{
  "balance_loss": 0.00298,
  "lr_router": 0.000749,
  "n_head": 3,
  "head_dim": 128,
  "norm_place": "pre",
  "attn_scale": 0.0884,
  "init_std_up": 0.0164,
  "batch_tokens": 65536,
  "seq_len": 1024,
  "steps": 3801
}
Below are experts of layer 3 (counted from 0) of a mixture-of-experts language model. Rows are named router (the router's row for the expert), down (a neuron's output weights, with its number) and show model dimensions 0-127. Each number is 500 + 25 x the weight over its row's rms, rounded and kept within 0 to 999. Numbers have three digits each.
Before each expert's rows: a language model's description of what the expert responds to. This comes from a sample of Wikipedia text that the model never trained on.

# expert 5
It responds to: Single letters and short pieces inside foreign personal or place names and codes in tables, such as Tâ-r-goviște, S-j-öström, Mc, San.
router:523496477499448485460504529487513502484477499503456513491508527503527539512508530518481505509450482495505496496432503497556529513524528524505504530498512494470504487518505520531452477491539522487538478497509502487521507533515500446514481480495532485496487504476471489498445500496489461483495529499535502545517527555455559559513451518527471495521512531510527506530498510486477564509512
down0:515522466496474478565461534500521542488518514528480510532487457493499517505508505504509500498512507505466513520473495509494496520535519515492517505531456466469501521515512471466587448528514501512561489465485469521536516525508524505510508490510483466475469527461475503541525470514524492477516529562499467476475492468536487516485469458524476443488474501481491454479518545474445477529520
down1:513502502481500511510484495509486531485504512501474497517520503553526492502480500500528527501550526519511487539548544486472474507474514536523511469485466489521454510497470506498470525487496525531519483523494467507506495489506476504528491526452494514514553516487533479487505522551490476456501492479501472475498509522546507491481475515471479531522536504493483478520501543453474496521518
down2:493519497473485459493524485497480520474527499505533563484451503497520518559510488549482516542467524488499499461503513519530504488527474482472532497516505525483468513498460544460511526486500515450521522511504481485528514489534493470525527502508515490502508548496546498507533497515500490491509508492552489499464494526494471512511528516491477518500469463497459498507485509508544532532503
down3:511498535488489490509521554478523481502473506526535481537491489508489522504502515514558518541467562492476492440517537465496513506475482539527513496511491485493515452467491528539522459505552493521524484460512492511542499485512499491480516525509524495511531529504526506497507452500522480509476454498497518464498484467501523535515505515517502494476485502543489481582486499504536504525477
down4:500504494502476500536477511475489487478508486532502461515502502495453478514572503492507474508518531475492468468461489495502442463511534514490520527544510537518536450518520457493495489509535499497507424487483480513499480499504527494453469484500482479459476456451467451520504496529520472474516507518485497520517481516478480491508493515544509515518468468453493503481476531556466489480547
down5:474506536511515460487500510486466536490480520526508457502526464528483495491546507485523493502475541498489558529528492502490541536569547530466474480439480525470484482548533492531493497488519476497493486466494443471492505498515518507478544463434484489462500494484507529488457488490521484493516478460498454475496457504521491511498455475491489509495535495509505518504486501530510492481554
down6:525505506489531492483479508487466502495503533446493504496531455543451496494512477522475512502524473486519511474480471484499489475524484508525513514514471524540479477473532527521502529536495532495523506525464476485454493480489481503470540501515567501490521498454476489488488529478481548474489458486538519482495491513481536496556468512442496534446462478465496543535515509507510534519496
down7:487497527523484517454457508497473496495466534484522536536499486447523485493478484534468508508521519498502490466473508520517444574566523559464509508500498477498493492500494489466536521494532477522529505501488520513516487518507528512484491495482519522541548486498504494515499496501493529437505529513512512488507476534470513510512511531505512478492507488535450546475536517471506498497480
down8:469471462520525529507506512529490470497483491506497480541548471514516533531502529519460461498537473525471527502488518480522495479510487508475470496439475504507546512498539503498499513468509546482503489519477446506510512539477507554458472484449520542484489490511468491512524516536502506482480499511495473516520482463485489461479502477441495497540479477496529500510483522478520499511510
down9:472485530500493513451489525516518535487460510464460500469494501460519532499471474475507527459440491512505503511485500535466509496467477536492496493525481516521518564535506449452524486454520483512498466475510502494546503504492502479520517509520522519479507480470488472512495509492501492515503465497499532474478482479526534518468447487497536485510511486507527527468546451509477513550489
down10:491504507527482519462502491527551489535545516503517544503514514507502547524503526517484511481536483510503492484536540523486513532511556486511506490520474492510497487456547507491457466510500493475547490559510510448480455526497488443448478556517521497518521484448528528526470458517479528519499516498494507485525507488490544518492494509525516489481528519508496521515532467502508495495502
down11:466497501437520475506499474470501508463515506485534488502473496469454497520466527426521521505507481562477487489510478518484479504521523510418517530472497475548467511503501504491500477496527463500497456503475477498495465474522493493500499509493507473509502531516522543484493517452512489501515502531525486515460509527490471482462536448549454505500463556438496510519510455520522472486509
down12:459538492528573445475509469509492499486483462480512478568522504535503484474489497516463520483536486542471482517462496550519488536477533502515467516524467531454470514497500501545512526508477509540492514485479551489493513540484482477519493505532497478473458485530480495522490502486488528523518507533518481543486515526509459486452556471489497523519482508475546483496469502469517483494510
down13:504466477475456526458472490450507478451514509520500477511432546495519483540533513444502516512471460473509495487501539498540508507490502486492536547506541501516471529476524518492490489470500523569588513489499522547456539521463458517524517518493524502480495498512486483482516485484462451487507520516497531525527509477531497500542514478522478453513509506439508485498522503522498489488465
down14:472534559524496493515542517482507508455477456500532499527497513532479503460471489501497481486521480474506493512537509497565524504487488514537538469532490496529477502482532514495482475465504446484507497474507544503469540498543497488441538498468456495479504474492541466524545480501509548578471522507502534475520466486492513480518535487496527513489517491474509515510497523450485503544475
down15:510534494525550516502491533501497497488503504526502480514509541510475526534479466499517486528500545562507520509475508524507494481505483498500538517516490528478463498483473506502492485555478509528490513491475509470490506503505515492540477505460534493512527484501503484498499526511451499511521458535484530493493487489506545513479519507495519509497493497473490479509519510482525509506458
down16:520519508541505466527513568453500483494529521530507482504486502492471504514479516479504504523494516481526490533507498490503503506504485482535476479491487470519520520525514498530484460459504511465489511495526471488492501538489512497522505472515538512529495494506482473444520506460461486464495539481512470450498485491481494472533466492532512539523519535520491500499519477509480559533518
down17:503527455499474509525525476487473537486497568515511513475471472513502497536513513534473510500493503508508482447515530550519496493561513483507516500478513506519468450472541488506508509497465475504522503509523467503531466526504544501474502559533540494541491473442480510515497497458508528451542517473503538489493524431553551515473523536523519469525518480506519473535520512530516530524527
down18:478537472503497511482492417514490469473515490485462540535509489494503499496517501502508512535488477504490502486520511514539478495521524515477490546493490501466497443494496524517514521486493495493532508506472498484522517524473444502494499536479500463444495503495487514469476486499478490511485486510505536489518511507515522491507503469509562507516513480458536516505478482462465546518538
down19:502497511504482516519491477502497507502532532463536497523492489484513475467488495509502474506490512457492513489482496513520481543483437502468464514512530480507552518493487490507470483521471483460456483488488498520477491514536546454515483509445503511454536547541491473475524503515534515470490490502508525520491468555500460531485514519529501448492528477484475517554560538540476528475516
down20:522532480515510477523542506444485504479476486500480493465510546493511567463522521518508494499523493522493484480537479475499511504476472526490483481482454511463476540521489518494529447448497502485516544519500519505510486493462518501499508513523503497520534468522495512466476525480470478495506474505494483484525526467506499439510529498499480504501474506527491459504473505479497498506540
down21:504496507497518494464482465468499490528497506490516498497524511538498538427479484481484515504527470530494497485521509459470472504507509514515465501482551473491521495508501541505507535519519552461502488524449459496507511506474483471479503498483531486556517506513508453545495482502480492531478501498487486564491519510494485487505465533461505481483516506460464452529529520512492502468480
down22:516521482519465489532470500507503516512476523485489516491511513500497510502516532540523497511498465519487474493505524504498503503488479473500504538486506484516525512533513489525512522509479464522475546502486486563502478446505479515527538513494530480473485518516480480448556496487532459530506538503490481506525510496481510464534509453505475491532512499462502513495507504445456495503491
down23:507470517480551514502478500487503528504497515526477533527502483479493529540508486485529464492477542462528495482522481506466481521483522500502488465514492481535493492522496497515526532493500497529424497556518496490537468496523535509504526540481555526477510490539470510577502528545462519510514498477504489473513521482494507503524511537508471508465532503511532458545510487488495492496538
down24:529488500490483521511485450556543469521510497460515491520455499500490493496509530525467507500531479507504449501521485522481526501513463503502522510480533520508450479493510541568475516487474501519487493491490561511478521485470495505481470486524493526517495510535470503484529532442505507483494534452498484549464529492445467521519509483507474520467496562508490527509533503499490538532506
down25:544507516455566509501507481487481504503492475476490476516497514509524506472457493446497538505475533478541460479491535492475499539463536483518523495481460527502471500465512519511493535487512525550519490460533464470534504447448514549483558545527512476505521505507483530491457498502524491524462473466506494507521538538509472492486498463513474499536511479506478502434505497516503505470477
down26:498502500500506485486547469484480494520486503460530541502583494494462459449538524533486510478528517561504477535409472503483462526499498451520512525504520468486499481503498484493480502493466470518491528486520556511497508491531497514499487481511502537508494546482482483528486500477530474463524487498533517469493491492469484543469520500465487450544545472500503537498501502507542533512546
down27:544508488523508481473514482497492467499525478469491504535508536480503518491475517483456519493491468484519532482527512483507526517522477503475472542492507484528465500513500506464463497493450482453505472571514509498540555510543517530495493502482515482511535538464519507490513521506504478477514492554480507486517482453476539522477479530495484505490514501480528505524491489495505482507517
down28:508498503508504536509534473517468494425515496532496531475488456515487470534528512498495495512523476463521467506503511522480468475545487485493501492438495485493491465522527513504538494451555482472516464488502528486526508495450521497479510493512467479498502497490481514499513510558474546514524482499470464484494537476511569479532514524496504541503492474492506530472603496467522506496472
down29:456517522503489542461462500547495526485478513494477529464500493510504511472473498482527564505462524530473508526530515507481517528538494522473524508471444470550491489477474502519495476539524521477477477522518497522473515516491550498520477498506510477506475533522501503553477499489490486451505448484505456513506547524521479504462507470529517468527499470499538513509482534467499483505500
down30:480519501511470495478533504494554465492485476488554508513460479511509445557504479491508491455520461496506493520536538502496462503502480496521502499493495477456460488483533534513503568465478474483497493531469482501521480456513478509475439495492543515505498523510475478476527516486583551523476483521493518480518519474514509504503521424537504472515521475470496509495515531504498511503467
down31:496501484497500509494487490490550508484526501502533457462506513505487530478483564504495531488495508543531498537480490474483524555526543498536496512449487477477460506511541503485479525536510515475487505517536500504491475470477507479483530526459473499503510546489469534502516495502541511518510535512515561476529507544489575504523514484482511489529526496529464496487488489475490474555545
down32:470471484491467491498512510492433484473479519524545523493500450511543454531507508469515473515519492526494495505476533538470495474512487510496498500492451489508516524478542474462530523505531486541520484529507473486482504546556546444471477522489546520482500488482512516538541471478474550540558502498483514529505534474534501494510511534478513493510480489490501536518529508513489495474528
down33:501511543475507491518527501512506488519492489507496465536516526488494490490517478473444526506473489507520477472523500500482523497523490510497507529479470503493477503474512492537479522507463508498518553490516483445469476485466528489519459496485526483483503468500537491471520509488502478512500483501511481505529479475557482532542508519464522483541482550518455510504485530499474508511494
down34:511485483466502473520504508490473509516513509465449490501478536468491490497499468551503499543437540541497486489466483501485531536502497551501477496492516508482507512514529553536531505518436457457458462506476514509480535509459479512511501486555515510456494513523472436522485528476473477530496491500486506509516497452501512520535495509481513500529483551525490498490480440497534524492500

# expert 0
It responds to: Word beginnings and short content nouns inside names, taxon and chemical terms, such as head, back, Cl-ost-ridium, meth-yl, Vas-ily.
router:505518514457490471494488505501493514450531467512523506487515467505518509482509472533480506507541463469459500497522515495527514465557539510515513503509525534467444525508486516506490488522496517500506502522484501529510538494520555459496499493482498525444500499474511466542471521487505483537506548511531511535500501484504484490487540502487520522494514508489474478537515497520495517507527
down0:508544472481458498508537517474526480459538475474495467537497536450489485483503465503467466465505516510480497519525470560515557504481485444521513504472506479484485505500494487547478470523501506519501481494520510456481479491539498463491512515517482503489502530498484503471465487545504515518523483447510507544524488519555495464495504494507489476493524550520528486508478528506452484467514
down1:527514502473473511516531477441480551496501441421512526479460512489481496539489526506495465511556511498475474461492462479522536505479487503491471490494497514499482540519478459474489515484551467494506493481512522543501512505483494529480503464507478534525512470491517540484493543495508499517505488482487473530484511512491513506494482563509460506499469497544516530516540495510501496461493
down2:520507525513518500509548509456514505474514488547455456522516503541470524530518499487485491499504505517512482453530489454448458468492521531486505474470491479502532505547522463552526481505495484455540504532471486497503504493447468512516507510518505508483507483472531514501524540526456498501516454468503503451513501497516475517499501520511487555485511499581528490508523490486484481537519
down3:492486519502508541500504466527499524474533523514509532519502524501532505539511502490541458519466510509539467482550531488496488491532509501529513488480521554490465487491480496493538516514470481505523513483495522513493541462493516468489498479486536495525495541497497497490510485440501498465524490529489505523490478522454525565504453485476469483454489570455471486525520519510497497486483
down4:457497451482484516511467501523448462435494495539504499460475521496475489499502537480448479514503475473485507519505552518527485537486518502524486503497518475499504442523487561503470511476503484506506492466532487507479493523507485537496492527504479477488474509581500499470509491482508551446508521466548506516543495515455508507502500511535483486478467498505525461485514525443488506490462
down5:485478510510485525519507505512490492500509488487480449491498486512463488479506511513531499511507516539507473499530484488496498488493474540530491571488522509447485533503550526463509490524553482497497458516482484521511484515504494475448486507537443495500478477525520517540492496479497512499499495458492458517532511520545529536467493484481477550446516510503459519487453478510483488512492
down6:504504506522466541442489560502552493501481470499482481533537438492484443479518496493506474469524526502524517472505481457526499487504490529470473505515499509518498522493528525503524485503499509543477502482504455500484500545500477525488496518453520525535525465481548511493483480508487463509512479535536508470492510469471519496506569512456521535492553497552454539492502502481538532516516
down7:521476514525522486540498518524501501516478502535487480522512485520476498490567444508549481497495511489492495500512465460482509477485480501481495530497491506466492525490393523543460523548459511469462518464458457531529511477511458506526513483504507488496510535497467475491531473504461495493487491487487492516499504508516480476506458543478478505537480496477492479493558508546549476469489
down8:496506503477530501506470477500480507460518517474474514475519518495455451500452524525440506482491439492502533517502534454498516495491541548537484538497542497475492527447515526481549510498495464522465480514524492516483468500466494490517526511516499517490483495510469510465516516474513530505508476485513504549502453463481489478513540505468493510462529502514500489480507500462514554517515
down9:484504508531486500481491480492527486513509481532483511521480489541462474463508486531478472474510494506519441487486483522452503455525473513443525537468492508478492451459546536514533469493490477512484466531512501499489506482491496467504500489539490533488489455476496516500538470561531482495534481472468497491522468482529520486480545478540483503498502531490505531485523489502457489511581
down10:547489484528518492510513548489536508485447481480486477495505531526450477502523478493484505465487527471520504511440498480490487523523469495524552492518504483545492519477550512469501469538451469528447528468465535477486537534455471486542505499483540526513503489513548475482495487517516500478532491490477520491481461472563540514512479499484497506498484469492477456487492484536488533520537
down11:521473472514515509469526512507471510472483487532483498501516488480474513518472480503470502554532508460521483502471492523515515499490552516456548575516512505530451476489467491502465477507513504458547524518495521479460524533522489474474527506550476538446518496502496511525467465535492542524517472482527515501522517500487487480484530474517514451499526520469523499460478471491512519517498
down12:465529507454507511488516517515481490507509527449451463493476487501493506444498485494494470478499467509504540506574544478502486526527498512513514514485463498482491504531478481485502497512537510511482492523514496499509524488509518500498486493498481552533498454487497497491476505516510523477516490502509518474500523505519469529532497533504487498483479486532471477497472528501523492518501
down13:492505474421489492520472527498515508472492460513452480494499527493470489509546524487516456545461469485508495483517469503484488487523499507500506485452531526530503518524517439478531489474485520503464508503516498510519504473462483528474520523503533504497501491510477507526496529474478476489482524515485507489561537525504481535558506431476469500461469498509468497483456497499524496497482
down14:508462490482497520526526476480471481471500462497515514500550481479474500530472505494525500526470518509515505523485494493501499489483498520470482533468474496498502492460506469513507528517504509498497491485499474475543470476517465516548482507570539501496517466494502490467502476496494482516541510513502507529469505512489489518453552456489501525519463500509499508495466526485512520450446
down15:495497522480496465540511495505484465474520517507497473488485476506494421506551464454492500481498489488527523539541508522475487482527509512517446475508491502511475513490461522527499501486450491490494490493518507464487489475476535520477471466484514510546556507492512492516496472459458521527461540541504473500488511502531479517501491519520478517508494455543518479499517540562508470519533
down16:552524500473515518484496486520502501508494487480514474468521489409494502455478494484481544538501519480493484467537535478551491439489522505514506539495497489502521485520537464487468495506499498489493518526493494526506474521453493494515460528482484523507477487528460518493471462472511466505518552495451479507525486560536484501524509524485475514491471509513524481521505489537497466486505
down17:498454512481512521475528481474497486499536516454544553454527536458530527456451497489475515535534531539485461511519536555489510486488499468544526501516469520522506465473496489517503515542477507525505501520524485498507496543430515486491466500495507457468478478481484463502502517506535534438492446471511501514483545546511477503496508515466463500498491495522498480481492528524531460493491
down18:513531530491487436476523531473506479488477482490512473502524520489486437534511520521497491472495439459462470468521514490512521506520442479488493514485484529509530512515466458527483509509549510551558486490469516487507517483527471507477501526547535526546469498476532481525513498477504481545480484502523504484503527534514513494469487484468509511514433478443477470495486511493487529496510
down19:507481474501486535472523508493440527491496497512463493495476490490511484524468507490469457466463534485487514500457503487507512463470508524465507511526495492473499560502459471491474501484503486491546486521490487504498518461527556513550469514527518496486528510521475500443528515481464476521503498515503486513492497455476515467496552475534507546488505532495528445492506492506516515540490
down20:518510439526527523487529493525504509492513470524536500499454468495516493491453480478488518468490445505513570496476559491540485523494520493448509449518533542499489475475529460477552527497527502500503536450540489496524497524543485495509510482522507494492464469491474530493521504519501496507546499517514533537484491508517489494525515523504512509503476455511503473445427540523490490481509
down21:501534519489466503521492500525518478503550495511516519480490511474493488468510492537517503511540494514509517501458487451462499439524531471474508456505475474478487511509471480472548496507486477524484531532534511500459515533491472453518486475479502511457485476509546493508472471540503510498486451513509516467508550464476490530563508447478460533488494468455497553499503502492536488479526
down22:488509494518490480504497477493512513489495524530473467488472500486547515483494517504507495505544535487544473519541453531506490502549516500463483511507472505478509522511519510528474469508466507478500495558497516517529495521521513519508505509512495467544469481526518507527481480517486492545476520471502509481479510484520486477508530503522505446492475489491479478466510508465522509492480
down23:499444469513509465493469506507465535512485495551493498499540509538472533495493474515530516488481471474520511514494510499477501521504525489524495509517489490482487517459478488494470509502505492488502500536509505539535489489501478487480526500522488518475497511512515528453495470510540513450457463464506440481456537507496506506460480498464480474522506494517512494516495529475464489502482
down24:561527492517519546520505505455543539526524477513522538470462491484492537457507516503507472456530543482523465479444496491552496510471484535475538483450549472511477536501470563465477516516539492512502502549512508516505481470518484480462515500514485491493531497492484506463508485483475527502475513484526481445498496473518504527471530510515459519518470477445502483522500484508483489505481
down25:481471458488510477483490455501481466497509513472442484514470483538522565506542498521491487508521525455488529501492496501468459541481472491490503463494523486531497527507540500511572514484539518504535507520487477512496495505469506519501504510501520463499453529521504488539452466506481498527526503478498487530473512464483452554510495482540524508494474495492517495509465456521522539473474
down26:530487487496522502536477508502556514507506534467509535509454519485535469511498554494489513509492546433513492499486525523483516518515501505503481520479564479474499557511499492487510485512496509520515503489487472481491483506516523541539468510470561464470485459538477498524531482497513477510523475529496517499493521519466507502551475508519499518550524493479507452532500527506528513483479
down27:493456535508477478500512496563503514471570509503476462503520478508522499518495523499522489464506495485517517558504480506470477479522512511500450481504492538478464513491450497457492524490537517517521496464559483539535495531454473478502518484472473516487466496470486534510562470518468526500489499512505487475510462462528501489507471472506514461494512458473524497447481515473482501480488
down28:508496478479470511449488461472482540468524529488485460508479481531454464510489517513484512504527502507496531521505515528510477520513511474479508501464542465439476477466499552495529488446496522537514494518526473496522496561514459497510466490468494478523517508480472500492501517508480482489493501539493486515479457487499516475497539521455457497526505512521493471507503527506502467533445
down29:490489473505522499519493492537485517501517500472523499497467497502478541461491493511521486494469477535491455484475515522512538452477490490504523524477476492506529499505506521466515524487491490491502572516493533491504543482506539495497482508498473473533487499480477497496470506496473488545542510519509506518554488468485476508514532475487490493494492481499468507513501503485464461497477
down30:508473522489471499439508502575503537449489497484484483477493510480507471480541462494516527500471527457503527493433503531519505486502477483522497488465511499492506479477512520473504472488517496496540510484520503487522509550512532534498502485497526503473491535485552506507571474515463507475525545482474505513532539477515532448501494490429528494516533475550472504483463482498413501492530
down31:460528540459511519478500513456499555518527492545486484449531538499545532556546514480485497536513491535524514513546545513464506474509525521452509491501503530494481474476498507468502548487522457478518518450487519483503467494465516454486518519496495491503501454498518513467477476485536449541517487478492445473542497492498495459483498567513496471510518509499500488494465498484515480495550
down32:489465504461490490497497464502480499484498523506490516502478553469509544465492484494495490508514513504489499508486482457503514509488525505491510476495479508490500482538505499489504512448487495508481496511491474485539519477499517508530491529440471517541508524507486508478494505507500502535513524517494517431472522502482481492458512522479502477502523545487500504474510466508481505491452
down33:494526537478482494517461504492511508518478516503576528527495507490489513512528491456510509536510512534511513463491471519448504482500518502522525480504484501508494426524517483481491525500510449480508549519516467491496514458495496519426490508502499457473528499514497483477503510532485481496518526512479530503531442474474504447486514518498525496513514512452500520500496484483504495505509
down34:507528527536439528450521507519490505474520475450475512501505504511447515499517482482478514484496515474498520525481504529481483528480480458471467526501488500517463471540496491485494459531464495541456507487513525504524454462527533518506508530471512501481492520486477467476511560496461483523488499534538493453448491442482485500506548529537479520492520480508473464476481491506471458479529

# expert 6
It responds to: Single vowels and short fragments in the middle of ordinary words, as in des-i-res, qu-i-et, rec-i-procates, tempor-ar-ily.
router:523505522524520497486531520517520510505508495524476475462522464497506535498518503521501479546479469541497489492472508529518520498551520530552512503487444526498543524514473506474474487527483508499508511494464492503516526518521501444470496509479517506469503471511508498466497529503524487459483522495493448540509506533502529459475512526486491498482503527503478501523508479489497499502525
down0:499560500480536471463479547481500547503431499488524516513498499490510490555461504501520456520462518533515516506517501471519490488466524457498488550486484491493480466523502500520518479484495509517477518486496516475521510452505526511446484492468516514477502511493497459513515512500510538532483484487531413452502511492500504481495486524497540452507461509485514451538491521493503507523505
down1:468527481500477490501554524528498515487543494507507504545499508468536504477494498491538491505469541532497460486490477522473493507511442540483475465514515536491466491495493511489493502522511497506495493479508507484510462523539495493472486506561533499518481497521446495426514473478466481461495489488487503491484508534498504517502530474514465514472511520523530516453509475511489499528514
down2:498472505532493523471508500501563510558494487510489503530520509479473479500518443506505496492526484527502515494501516496489439462509461467496488488517521494447502467520491472484493499465493449473524509492506482513505501443481502494493533509451528496474475466475479520531527501518490530533518511460513499469496488507511465465499498508542521518556472471462510512510511489476535513524499
down3:528508569478507548492466488502523522514483463546470505521539504489510567507506510506483503461532506519516528486508517526526487454529482539507543506489487529459514512502467550499500511520442490500528550478482520550467493519499500503476492469506528454491511525524506484508496514499525493478497487457517491477538514543455497470493454521508493486516497499484485547518475499533498480487499
down4:548486495530489492530488509488535508510519470510498488525525519466477515524496487505485485524503489550488479501454527537500548559489509445502514477529489526490459490511478494443553497520495497464530454491445499484449520462507522475520492510535476495531460492506494496489501507514501497525492499540500481539492526505507479454499489498512468465536448458505476510471455519533464530530515
down5:547450493510498495463513488545543493505475530476504474460522523511490563493515519505489514467503505457493494476524538531488515501508480491518563484466524506549548495484490492500483466517508502490503527497500513533527504468506510498524495524524533543502511530535483458542494498497533500491505490517516530457532512534477514512503561482455482491525539481481469498522502522453555476506497
down6:497476523512506461520492494503532503499440497478499531528495478503499507507542514491517512491499545504447513500474477483458461481474522509507512494482540509499524519510532501548468510496505466519514512494475444499490496523506511443514475485516517486494490510479454537478515488495524483502533506491483493506542519499510506492481509508481509506522498513473525509489487476473540511489457
down7:485495489522505482487506510502537536532514477525492542524534502487493484504535484505508506513455504492521506523508522444449524498502519509494482485466521496444506516471498470537552506511505479533526503490511491495481528531506507481531536502506510500497509473504480502508458449505457523452514494520505532509505505482515505551553490517512459502505519457492494478545489519478488518520523
down8:502508515490498522521527477530507520490510503469482484549480445525499492479476549491482479479509455530501509523479497470500531504529504465495543485486493509482484471514482526548497459489489476536521489432500474548474522462484522508525499436508514535465483528510531463507506526542523519493494519461537460541472511492512506528536497505492505504479528492496508496483440481501489509514497
down9:515486512492494468467520495493436507460527470519460485496529459556501424517452487525460522438490485509493470523542483469537480551476465503508488525477517487513526488506463494512458518508556513441484487582487486503506500519547520471538484484480476506522478484505526474525520524552508476525535501496498543509499480501461478455541501499478528476514486534495505502534525521450537469468537
down10:464487471524510520493504495528483503527464487515542496467521521491533524502515512514485516522523485530461517473474473515447506458495490510488506515504521488503519508485514514495488490511449531501495533479482501552537581504500465501512499497547482506486449505511508438487509492503494523520499456498511548504482521516506489508507534484496551546542518457523507482459513559516532505458522
down11:509503522493475462521503538496532498482524480526500524523461472508530482479514530518472506534559538482470500512481493480535464483445422466507505495512467494510508519490481480538504483477498527543494509514490510491499524560516480501505458489466492474501513463518494514512497457514530591546481531535520482496478524527537491502526506511511524516466484493537467545476533514481499504494456
down12:515489448515487492490507509508522508507525513476463474555519488545499515471479477482490486484518502512505526510473506502539514507466513488525457489487500515484480532482494534534497499507472505505535501492486540505519493497484449478478504517534508449544475543498477524482447476491476506522482489499489513511526498505550466505512475513509518533492474496474510491501473462477511503494486
down13:505520501498524472514471468495521506511489548484526509463510497552489516464485509489493524533515473465498513516507497513486502489487489478504525497442552504473540496498477439503494507467520446485504515442491488512499457464484481482487506494519441497493491469476483497459530500504488512481490463549512520481529453494525489516490506529457526529535467461468539491497536523457500480480518
down14:500506510476481506481493498483471496524468468512505460532476531512514537533528459448489510539505514467507520519470502515534503486535477479558483494460502509527500525487478518474486507456525503475525543518499502514472506506526492433508477480453470464538509476522504474493451480482500524457543555514467529554486480530520498510536495474474542533501533507490514521542490506486521502455466
down15:486517469505537456484529508511514503510519521490518500507503495485501483521491459490462490518448515489485521486520523510482496521495484500466521506497493473510517495481505462468482497511533538527491489560501473524557523491506487495488508531460505457504456521502497480470518503492459515495482470468549500484526471504517520532446531510506515515477490492465492493501542516484487480482466
down16:492486510497532524460497492502463571489516518489448521511486492482483495490462515497508497532471505519487504499477453528534508526492490497500461545461525441493497517470481505480474499529465517506557436489502502482453554527511521524520511475484492479514513489504466514500522529521498525514490498502503500504507516509445521457532549484492517433490503525533508465528492496521519543455503
down17:489555475532524495492487547461488442500487517493472545491511478506481495501539549513473482510515517507469523520491516546498544496479485513512514505499545514460490499532530534482498511502542475517477476514494507486458479527520524508480478474501519524550468532539533490488553476464537493550498526477430494483488482478515508507491488522515499522519510497520496518512506506535519491517517
down18:500490476466545482490481505505488447463465521502535519487475533496521522486502512494545528573517537475484547483531502517538552492510481461519524491514519526508505500491476495518490492533492488495529516534535513521523489529523486487522474505472565501503499553494483526536508491505470517527491501480504488513509494497470476490495489486472499448459452462503464539519527518504517512520531
down19:500488449503486478496513488484505496532531485546508495515485501502496522493511565543487522499507531504523506492502498524501527509476518498501537506527490441476508532504526536437509505502501476442496520540477472457497540527489485513477495422513479493458477517509495462516526511509499533450468546466498517482528471530529486525502566544516509472491462453498495524503478504521502491521532
down20:516491548508486483494465493500469482501508533526516470464489495517526503538500529516498470523511504506459455537522545566483480497509491499499498490532506527508463497507489514498510464528551484554491505451511511520513548499550486530520530550474561525474514515487508478521517496507505485500496475514512463486490485501406481463496521489508499517474456532540486516482463495480522502494528
down21:491517464465508501437484533513511507490507507538502535451487487528519491500533526523483531487493471482518521481518495512547494527497452543503497501511503491499504500498514495495490484468514510505476493483497485541504542484528479514509519499475520495488501493537518546467443520446479491479498521549488499513482534500542507516484469507492478518480532502455517492511478586502515532495485
down22:471501473481516488514496505508497488521524464494493508497546515454470500453489551471504508498506528495492509524468504509510505519505531489514530492494476495494507489481510508519519460519524507518480533499526544505506500575511519469503505493511476510486531500513502491513450496494500470551506545487512490471515505461524464485518515494499509461472530485515489512515485524529489539500525
down23:500520482495519510503495525522465482499476533475453537469497508505539460498465458470512462505510479472473504529456496527488495487464495505513526454502509543478491511531509514480507538486485464457469481482458477510486533524473481497502511498522499501507514499506461490522535519542485485548484521516515476500478530464465492467497511485503518457483522484484489537490521529455499489458470
down24:490504473519516465539487518522542492530495465497494432470502498487504514506533500517514531473511501531515465499535468518498542460516529488516503469518489484498496462464528535508497497517491469511477499486540515490514498526520500496501498507520512411506511509540469514530514497488490460495475514533501481487520507471521505530472484520538559507489520492491517502514497495539516493534561
down25:481517489500487479495480571497453532498491499516505464437472502466531463513518508499487464497525502505493527486508515535505473508484503477473495471512506513492446481511484516482470521468514503550477488471537503510495504509480475523530537507492484470503511487472493499508485494502480516518537535485496469547491490467521473521492535522497491504490497493511527462488472437483516524553490
down26:512498500520507545480478474512493494535467471548476482483537501501488563531466504459494513497518462513489472485487509492495481511510524510485528491504520468495515507494534541567487513536492518496512510560508465516457530512504483480536515562519527474481500449491482495533475465528488545529523511520462531494457530540539536519515526455497507524526478524438545516525518502483532471499489
down27:514505497461479479530497517497503501510527524508507441456527521479493499531514432452496488526469498526515461495472508554478495494466499522452565484508544519508472470513496483492509500504553436464437516505479478541472474482493529500503511490495470503468482511493540498482496505501468470455523483488462497496551479478490452447499513500508496506471507525512494478441456459486500526520499
down28:504491519455480539489511483479491519446484475501513490492527521488493523465530488465463458498488557518494501473535512524513514493522513544545481522436505497519489513496484479503492491493475503522475480493495517486486506520514539530494490489486535456491479498524459516534503521539514514484520522504502489464478454460492480553519540466495485508492531503518534484470525496506488496541483
down29:547541516527526526486508476459473515482526519548496526503501536486494510551476498510510490495481523551499530521550502476485475481497526497510537486493483490498556465510493477489496492484502518472501537507493488519525513506509485555510560503499470491500518500465479519472476538446484500516522464533459552506494468519486491498479511491508503482480469485521534499511470492447468461525489
down30:555510489508512497523529493512507499507541506535489501529467511522496543516522476471498464498529483506487489442529509525491483545474528525525470528483499489512528489498535492525509495529477481479515480523459536509505536467490513542472512504475488560488501494508530522489483525499526461506514506503548496438567429546485511524507481519496524508533518508570503513520489501492482513542545
down31:483526498458442513521539497512486515507488514442503469523466482462473498477564526519506510492532499517508493501533478499440501512534459466548525525505492470480521514498495526496498518468512459512518505536533468440464522508470496525517493553517500517461468559524487482569492484483520492533555506529537512489554492495460530502460518488482512489506559487494500503472497463480472512482482
down32:501473504524478413519528467500470490542481501525537510481512511508502492502463518506505466500500535517500536504536475506488521487532468530552556501459439482447512520542516512565499526503489534494490531463518502525505508483519452523491542458508484496488465504483477490517481525491479551504509505548508486469496501495515504516494491452532568495528519463479489496469493495491499510512492
down33:532514513518478496550521545490504495534507472518477525482488497568505509526559522506514477470512500457482445529519467503502528478512534507471463513493463483518457474512549499517529499519491497490559507488551530492516506459493579482552492491511504473481530515466523517507498514557518521513498498498522494473492532511499516492519520483468511469492466486489514506501494525476500501459496
down34:467436506454494487505515465513526510525491467504496516477525518519483526506440473490514511474512465495496498488441541535535493482496458480532458515492501454487499496484458471503538522489508512509506507496487492502449526490513482471533495514497497503544460503519466516441509529507478497528490502464468494455470484506543476498508467496487518483569470466489495502516500524515482510501489